From a checkpoint of a small mixture-of-experts model trained on Wikipedia.
Size: vocabulary 8192, 66.4M parameters.
Experts: 8 experts in each of 13 layers, 1 pick a token.
Training: a variant of Muon for the experts, 4129 steps.
Below are experts of layer 9 (counted from 0) of a mixture-of-experts language model. Rows are named router (the router's row for the expert), down (a neuron's output weights, with its number) and show model dimensions 256-383. Each number is 128 + 32 x the weight over its row's rms, rounded and kept within 0 to 255. Numbers have three digits each.
After each expert's rows: "comes before" lists some tokens at least twice as common just after its tokens as in all text. This comes from a sample of Wikipedia text that the model never trained on. Tokens count by the router's weight.

# expert 5
router:129202135118105144143111140158130128096112140104137105071150103152067129084153110086113124085123086134110112136174088124170135067098100122171107121109129114103119155149118095158071111131150173118099162115155142165110101051138088133133163130106129095161119114130150119118119134094101120137110131087129139063166150162097128133120122121098142117076142114095148116174144149072137135161133
down0:173135147109150138130164138122106116100131066078126167146120096169124104201077097070108110172137144169154138149087246100118144128102203114118179081139085113104131144135140101148141102111137116111106149099062159163139061110113148196121156157132150130151133122123146151083061145146139136138159078197148104100121135080117114157138097091180142163092136082181121137161109163083090137170126
down1:189100176163062145099133135088147133172135143115138084145133084200160102115054122142184149127157167110083182115133125117143107180144115098108117115161107152042061124144132127180129115132106122133049102104134136109116112145115133140124085028108113111135111134075125089088112136123146103157118140106180148195080130146154169128173143164172131145176160125105113173133102111080133104081155
down2:099124123107116127097151081110127109104159096140087177106143114113132097084174108080097150140132144147101144114165129172045152144120153110143104100144102173129162172160139118124086080168112077113148103128084155087139154038093046103167143114119090128184207136111096176144144178130128132111129128123153106135077075117096128112133221143119123081132124092134130077117133098165138132105076
down3:165179141142093142155085089134111115108065126145202090109074144198138099110100089158138132181154143190115120137143085059152118117183152121067131172125129087108196115164103134109115094139091146162168141171132120120142204106157150127068156115127098100132062179149133143112156123143160184131147237129114147166165100129126040128124099126170087127100132129108099134092105118162128110119107
down4:165118105121094124119083109129128111145079123155120119138133134177099189109174152071122084137191135145078163087022146171118096116176093137163095101123133175126131116144135119048109217153076183123109061132184111092074039125135112088122137115158201139121133135104165175112123109078103129176092145068080121084143141149164132071108094145145117178125080138159116164157140096169125140142117
down5:148128090108108119103193210134139123146141122115118139095119139119095137134128108122161149142068177134152107131120137118097115118135119130128094094129152095100151109146109167065147088105147094124170144077120172093165192140138134141111177148110099164106117160080120167151113111124101151077092107163149107137182126081128079143058132085110126087128122157119134145143100186097113135144107
down6:141128114149173138129159143111125189136163117107183147154079148111111175128082126144161070182134150095160090122129204101107121111171180084161083154134140170099171140112112113121155125129157136142128067105098073123153159101096113127138142142117154087084145111154166145166160104139174089112118067105157089150185125125096153162087182149138134110133220149174095195139122061162097152143163
down7:107123095210124137110224115107135192116175174160144157112169129146209122092146192111081112110095109136171157124138159106122151139160056199132057123180103127128146100133200150086133045119082117140140101151113139128136150113101106131129128090185100094145104095131119115079087132174138119109160187122137195095140138150091124116159113134111119069141160154115169159164129106187114156125115
down8:170142118138131186179106133121126138066121121122137110110142100165105101114152105129100137103093157156182169139101100071110123119095159089124152116128090089090124144150114138169118171097182088118076070166116072194162089117114131137103107109138128184135134125111092106131134138122124087092075150172133131196139147123112095169131126160092144121182155168154223160092107166161125164092167
comes before: "0", "1", "2", "5", "3", "4"

# expert 4
router:141119048123105157116119193112136145133113106152147146064135179168137130124092080129100075149129182107156112128156104098149104107098062127109091139145142123194145111163092216165078135088140135153133193066201131145135140119154111152127169116113140071087081143130145145128073136163158117214121094095139121121079173170144118146095138150110161065121177144161095092111172148144074107082139
down0:142141148150101080184174102136071198147190115123142113139062175085138153152122111122122132085120161126142076168172170113131146118137154149079085118165167103133197082237071132147154097104130088129107173107176138153132074089142151086165105105144064179095076170103146163126141120167136122074196090126115150116168134154149113108122151121102171113167132163114128185070124081159141100159130
down1:121163139118156157155135141068159076108138102113112141121132111171081057107159168097152135078140158118114112142117148103152134108107135160112164126080137127109151106121153084082137103052124089157096089045143214113165085121126125204137111135130105123141147134171173115126097143098073161102153074138143116215147100190109161130131071086104189141145114050149192081095115142135135175110172
down2:121159100140127099094140080127168194141093129111166112127102082089118095128100112094145144151126102064099158068110145122098147107075128132125150115133106152101143151192108101155120087129097153164140049117151128186120111126176164121097158126118129107071123155137145080167102138154133073175066108120066136156108139109116190165132135171123175165115119078105098129161106098131116137190148
down3:098158095120104168101159135088103108137101094121118141160102048105155169196130081169092098114127128179182181150129120103201136142095092101148210113193077059161146136143130060128154082106174112185119137127132146134155127151123129169137112130135089134142072160168164119197142152073086080171141118112145142084096111137144124145117171128090133095167121025110172126166071085102117120117152
down4:101109119135110152112127116158134119154127114150117172131157150146104191137152128153176103110108133157093165198165100107152141116080112139157148088160088123084138168182076147154140123131110155140128132106108175179079124139128121111120099085125168063168116191148138109176067111166107095159089119167195133127116138086086149163120108197120121176142144128103111096077187084088086108159162
down5:164096160121123094159120145123154096164149082097111117072138117102149142099133105147104119132128125108188121168113106099113117045154146075069202138208159164046065148062125166144092115192078138167073137091129134087152102134119112115162162159131121061124210108155058148181164120110148085114161129120198106148149131122112105119139146175095072144098122144174097098085113123141149117139168
down6:107138122104210146137122138157119163148099146116144147124115159159058164087124142160151085097200117094137126107157184143119124134086147175103102104095138162114081168107141135102059148162125120127128149139082086183114152146139131163144167094129158153143113088128137137146138089090051145181124113194102099113110143092101126120114057130125126110123115119128129077149140110092138179099170
down7:118176121103121144078106119178136148176080170158116149128093161088130083116169114141098103121176160100121162141100150084150106083053121153116140191135162068101158170141088097090125195173126162074090122070054141133209099068186122176104142162146148050132119109120078160098044144136072070126153123160080098208136079142077151118118179096215103122128082103124133129125190134156120151101161
down8:164086126155080127134114072158121146154148152119107126085081132069184129125079177113107159152083157180106173146155136119117121104124107127183119148141110168142076084104175131121111153090098128081086080158150092102131200255128134153142138119108168169098171135127138109089132126064163170156134123069155130149174124184106154124139176055145172090118131124087181129117149106103102094149135
comes before: " the", " a", " his", " an", " to", " be"

# expert 3
router:194114141116139111094115197114175113127070120153148159089130145116128153070157146104136117145201149091168124202106148164177116147141106150138148141128150109155076190155181128148127154127081175165103105146117133136184105152160103135123116110126123154139075153137077115091118101163100130155095160174090140107154156178162122118122173170142092033168113092137155120100092115143137159132095
down0:129087142108162098141090109144084125123080166123114130082130121125112133158181117187159113042113134102105092152121117141140067152042107072098146158155082135121149106150086131155142181150050134137156107206100125141118123173120156153096109187090196123089122127157100110117059049106086125114109136064127090139118070178107136104137061124190197127188081154144129195131112103170101196132151
down1:098064128134129119129185139119111118121075176165192117187130112107125126100136147190122180170120129148188142115153155130114174147161176096192168106137122063165135171137150119114140127160113137131150155116113118078166117132118027101115123118077088136195094101075121189090126138189141198135156092147195121160153100117177129070136110175095104185170115121086127182131118146072044132123125
down2:100137142159159104168096137148109106119123184158183105134103096098121146106089106112101119086122119132145158098131162117088088197116134108114117090142087169153127133124131104062155138086062115139177174105052139210108136120130138137107116135206137181125064090114092140116101123130142125201103149074155079188123130152113142091126143122102126142117104116080154120128159112145124093137157
down3:208175137120113126154018101078094066114121161139087095177154154115169214105093155125129112100138140164119111148167165126134204186178086122103170147122157130129157147126145120104038103137146186106089105189124167160137127152146144089174167104099150101112122159058101130105123195120108137126119130144139104086122119158078118161088126141134105159233159129165090133093170130095138143084119
down4:105166096137096122136128102069149132166165102191124124089158176135116134104092175136104111116153091103175097140151082136202099120110090116081140108085125139170128105081098044075125119219113134149133086088095084138124169145148167147111177097131101154116094142180146105167137142119084092120109110106127128106141081142123103155149151152150065073094123132142088167171056132163180126081141
down5:149102081159121133169123125145108123124176133115179127142175159124162139132094119131148093101116106058122128131151159122113093147173161175093116166141110166153115134118104151134128165120111110153146158130114111102116160170166156097088136128146102103156134149131150115121096130146117113116151086168101066126084109187096102113094159089181105061102099077135070165118149191111180159144158
down6:105128137139113185099116146146119123099111097127125098159102109112116133104100105099116118155133105135148116117067134113121103162128158188147123169134159124159140109127128166129120179138148137181121177121103122099087097169125172132102139101128189166154118135095110132129121133149145108156161112079094131103126032197106114117160106142112133122162151179046094131098116140067123152096138
down7:067160127143088154117153184151121127121125134161136140118139170110106141105080109119120159163170184169117153142138109152145223126090217151101083125148148069146083111148155137170067113134171065141166061076203089130177120106150072085133054151086107161079105126117101110081125143091166163100099122112138202159075136121129106117077163150105125147129152139090117112123200151104109151171147
down8:158133123111167140122096154115192112098152143102113107160143131166120127101115130151052127083135144130094093132103110133172180214168138098141105140166118117172165149166100095128112119113148176049108151070141152112163105141064166144105131120178128176154113134088135135112106139141165152150110120086173182167106123074175119131181136201105091063154043186171136108143096102124129103186088
comes before: ",", " |", " (", "'", " was", ";"

# expert 1
router:224149145088105180146153103129059090184123104122125158063131111108127144174157124158134122131098142115137126133091081097184178125143104136088106102101155079141169116151092177202149120127186122095137194084177037122156152095087132097115148123134200084123129093120124128138134087182108136131113150134154106097122069142169158109135134152102147178136169102142113106165161151076119095164109
down0:097074173144087153125115161100095130116136137142174121101104124177129105156142127102125183136130118070154119115176129148105157149132092109171128103121214169208116145121088103219119150137172135090169145089092172148147094131057120202188103155097077124149152101122151097170182134169122147143144164115162176141164132096137152159148128127154138157150149128098135144135115143108144069089115
down1:159086120127151137207104111137068109161144105147107125136159105107103084095103126128124128155151059146136177120171107117113130162127109094143128121121149119154101121119144145143168136122110104111101150071144134112139089169136113165127187151089246140153121142076106097026170148067110098147056137138104158075137153178148113117121194140111169140115117130098158117139171128106160108116123
down2:137109086144147156061216097120103112146129108099158075135205185174121121141107102140134124075149130134093144095139114134049171076122110150122141088153140185165190120133161081090073115154143161127134110165109138176129133085078091163090161107121106163115170082075084130148071108081093179138110141174084121148183126117123184082107077153111158179187083189153158132172141138101148077107146
down3:114065126124105156090128123154145132106154191182144097136131159130134132211151163123117147145142155133151203126135159135117109091082123069093120091168159129111134128147155074148129144119070139141084057168156145108123072151126123130078122148117112167161105153169148154165071181132139163102124095109127104067129111076115062092089131141143168158191151120153153130120144146170107123151134
down4:089137150190116144111091094122132146123083187079114150119106138116171122159135141068149095159074177090080144078060163091106115150129150113101155118108129115084163135122153087186116061114159149138125105119108128205107154134114140132157123137105066177107154154115149112138114165190155128091143187100154147104174168123128161139120124162210121078085151140093123104062114100160179125119066
down5:102098150085068093091096155110129129148098141141096125132181151188080052137162162114165179129154093163123046133127046110177121152151107165139137168119130088078153103118110171064036183167144135104156133114142123135146173125099099095111129121095174092152178093087092079146191119147182151069102094141146127068122167126156146136129151136133153129139139093125185140112115104182121161146129
down6:139129066125139120129166164164080185152108143120048096165124154078087137110139166143144154121124113140161112152176094166138102159079129147158117167110121123154114170160128097126133157174175151152114110088149093083155110150124102165124160107145115137106152074111192121129170171162191083122214156134133128141146120114078112140141153155109110151145137126097139118123142105108142108114142
down7:112165114066145132105093162143166145191139113106142135117079172089150165153119185171103134111105129178136146115061153123154091140074088129145105141111113177112188185075135129060190155111111155171118110103099155125100164106133089111117204073144080097182152106142100107175132157083166107110187185101139154117131158083141119124145180122133135122103121157137103071077159225107120152134144
down8:155196128132082106153076204076106124090073112109122145137159200089153147106103125146142044141086160145136122103158081108123078126104114108097183113119109108135209159150121111173186200133086133148081135123143098146084108063138184173193071139105097165111141123104126158183132056141094120094144135146119122124110150105104130161137145139101108169071159083109102147157167140107092115113132
comes before: " of", ".", ",", "s", " and", " in"

# expert 6
router:153181061103124183170127146155129121139149114117074147129131168098119088133151143080132121114076150117207151114141092105110141126108091154127128162055136162155119121098156170117135113142181138130150138146101103157125119122150091083111108154100139141217123121127175155189096092151203156164123093124111153095079146220145112109155112092169121137139099186126109166144170150118144132109135
down0:120111133136100167150099087104186096117102120134100072151120170095145140143139123175103126118125140119117071184138136084149136022151103159196070124137155101083113128160074114053127104120147103190135120127093136176142139137098118143149106216071098141078119124132087100140110117140170162146091098137105129108150101096150182129145097129106125131125106149146102201118112157131117134127117
down1:164079114159091111117102146086115075122124167111110133173081163130116102103151093103137121151173153126191131139063159117068121100119111117143097136148147138159114151141140139114170120193178116092064116084168089154124087148167123057175134161176075087111146061184170115173161140157196150113156175126189164124086113121089099110133170175157078077109122106105192074154171226166185124084124
down2:065170125128113123076141149146144114117139145209184117139141193159057094118084035168082140148174151173137156102123140087154138198109080145088153142159137152083067033143132065204064091125143144158133222102134181105141135147137132156132115180059147104156173149140136180095135135102166191111155152131147048080112145169093163103133100151054126139133168108103111119129212153092224098093106
down3:128110177080155151097098132092113103120151127125100117144063118099085085171117190083134123128116152077134137119114137112116111124119088124108136122142098137144095137158142135158148133141119125179158104096102149129091138132127171156115148155198086056096113105056085146108148118128095124059113106128098063120125054202124091143161099113147100162158095125172093140093137192118144112155153
down4:152177104119128115177127121142119105136096161071091182146161130088129107115144107091119135146101109107141162157127139142177107106148104104089160072064147097121092059136139057141157143097096082119112140174092107105094133108201118094109165138165120214113101107073112111165079107112092154066127167132154081119127119085103140099195151155044141146164162172067091112165109162148117131145116
down5:100115130091129150206116191155137055101146207161115099122072154147149171139119138118070126075110197138176098121120188172172160134106152077074136145133117177106189153145164171053136090137086109114097167095127080075103153089146154137134089104116122130128166131095178116078133145154112089149159108106176129113203105144077125118092119129153152115126161193171201099169091152131114174183124
down6:142083162118128104056113122125136115176048124170120141125123082148094072108133072158130155082100129144121165180103143102169111129122132120124130118172093143157138145143039153135066093132130116218163130076112154113182083182092174144149126132123154132161093170112123106104179123107148193102138121134189118092101056116159079103054113139122080173122141059096069183127180134119118147092093
down7:116116143134148201109140072121149149107112129137114074152123130086123180165103149121152177079174100122126117090133144153109137124108102102138111129157143155097139140169096181108118132132064117168176166126148155094153179131121136179090162134135088151119148149157067079144067140128114119164084039080145130082174148132127115139182166144114107140167086119122172171144135141118182097129154
down8:146153140101155085156086141151131135143140113104097133102060100080142089116157095107076105152092145133088150110133144156182107042134156155117079095247087115109184126122114117141110071158088140081142187146084141132093194088159120125159145083082099152108125130143082132108134102170179097110108187127128066125133148117157130180115129176129105124137083098110126147119053085157157126124138
comes before: " ", "\n", "|", "-", " The", "=="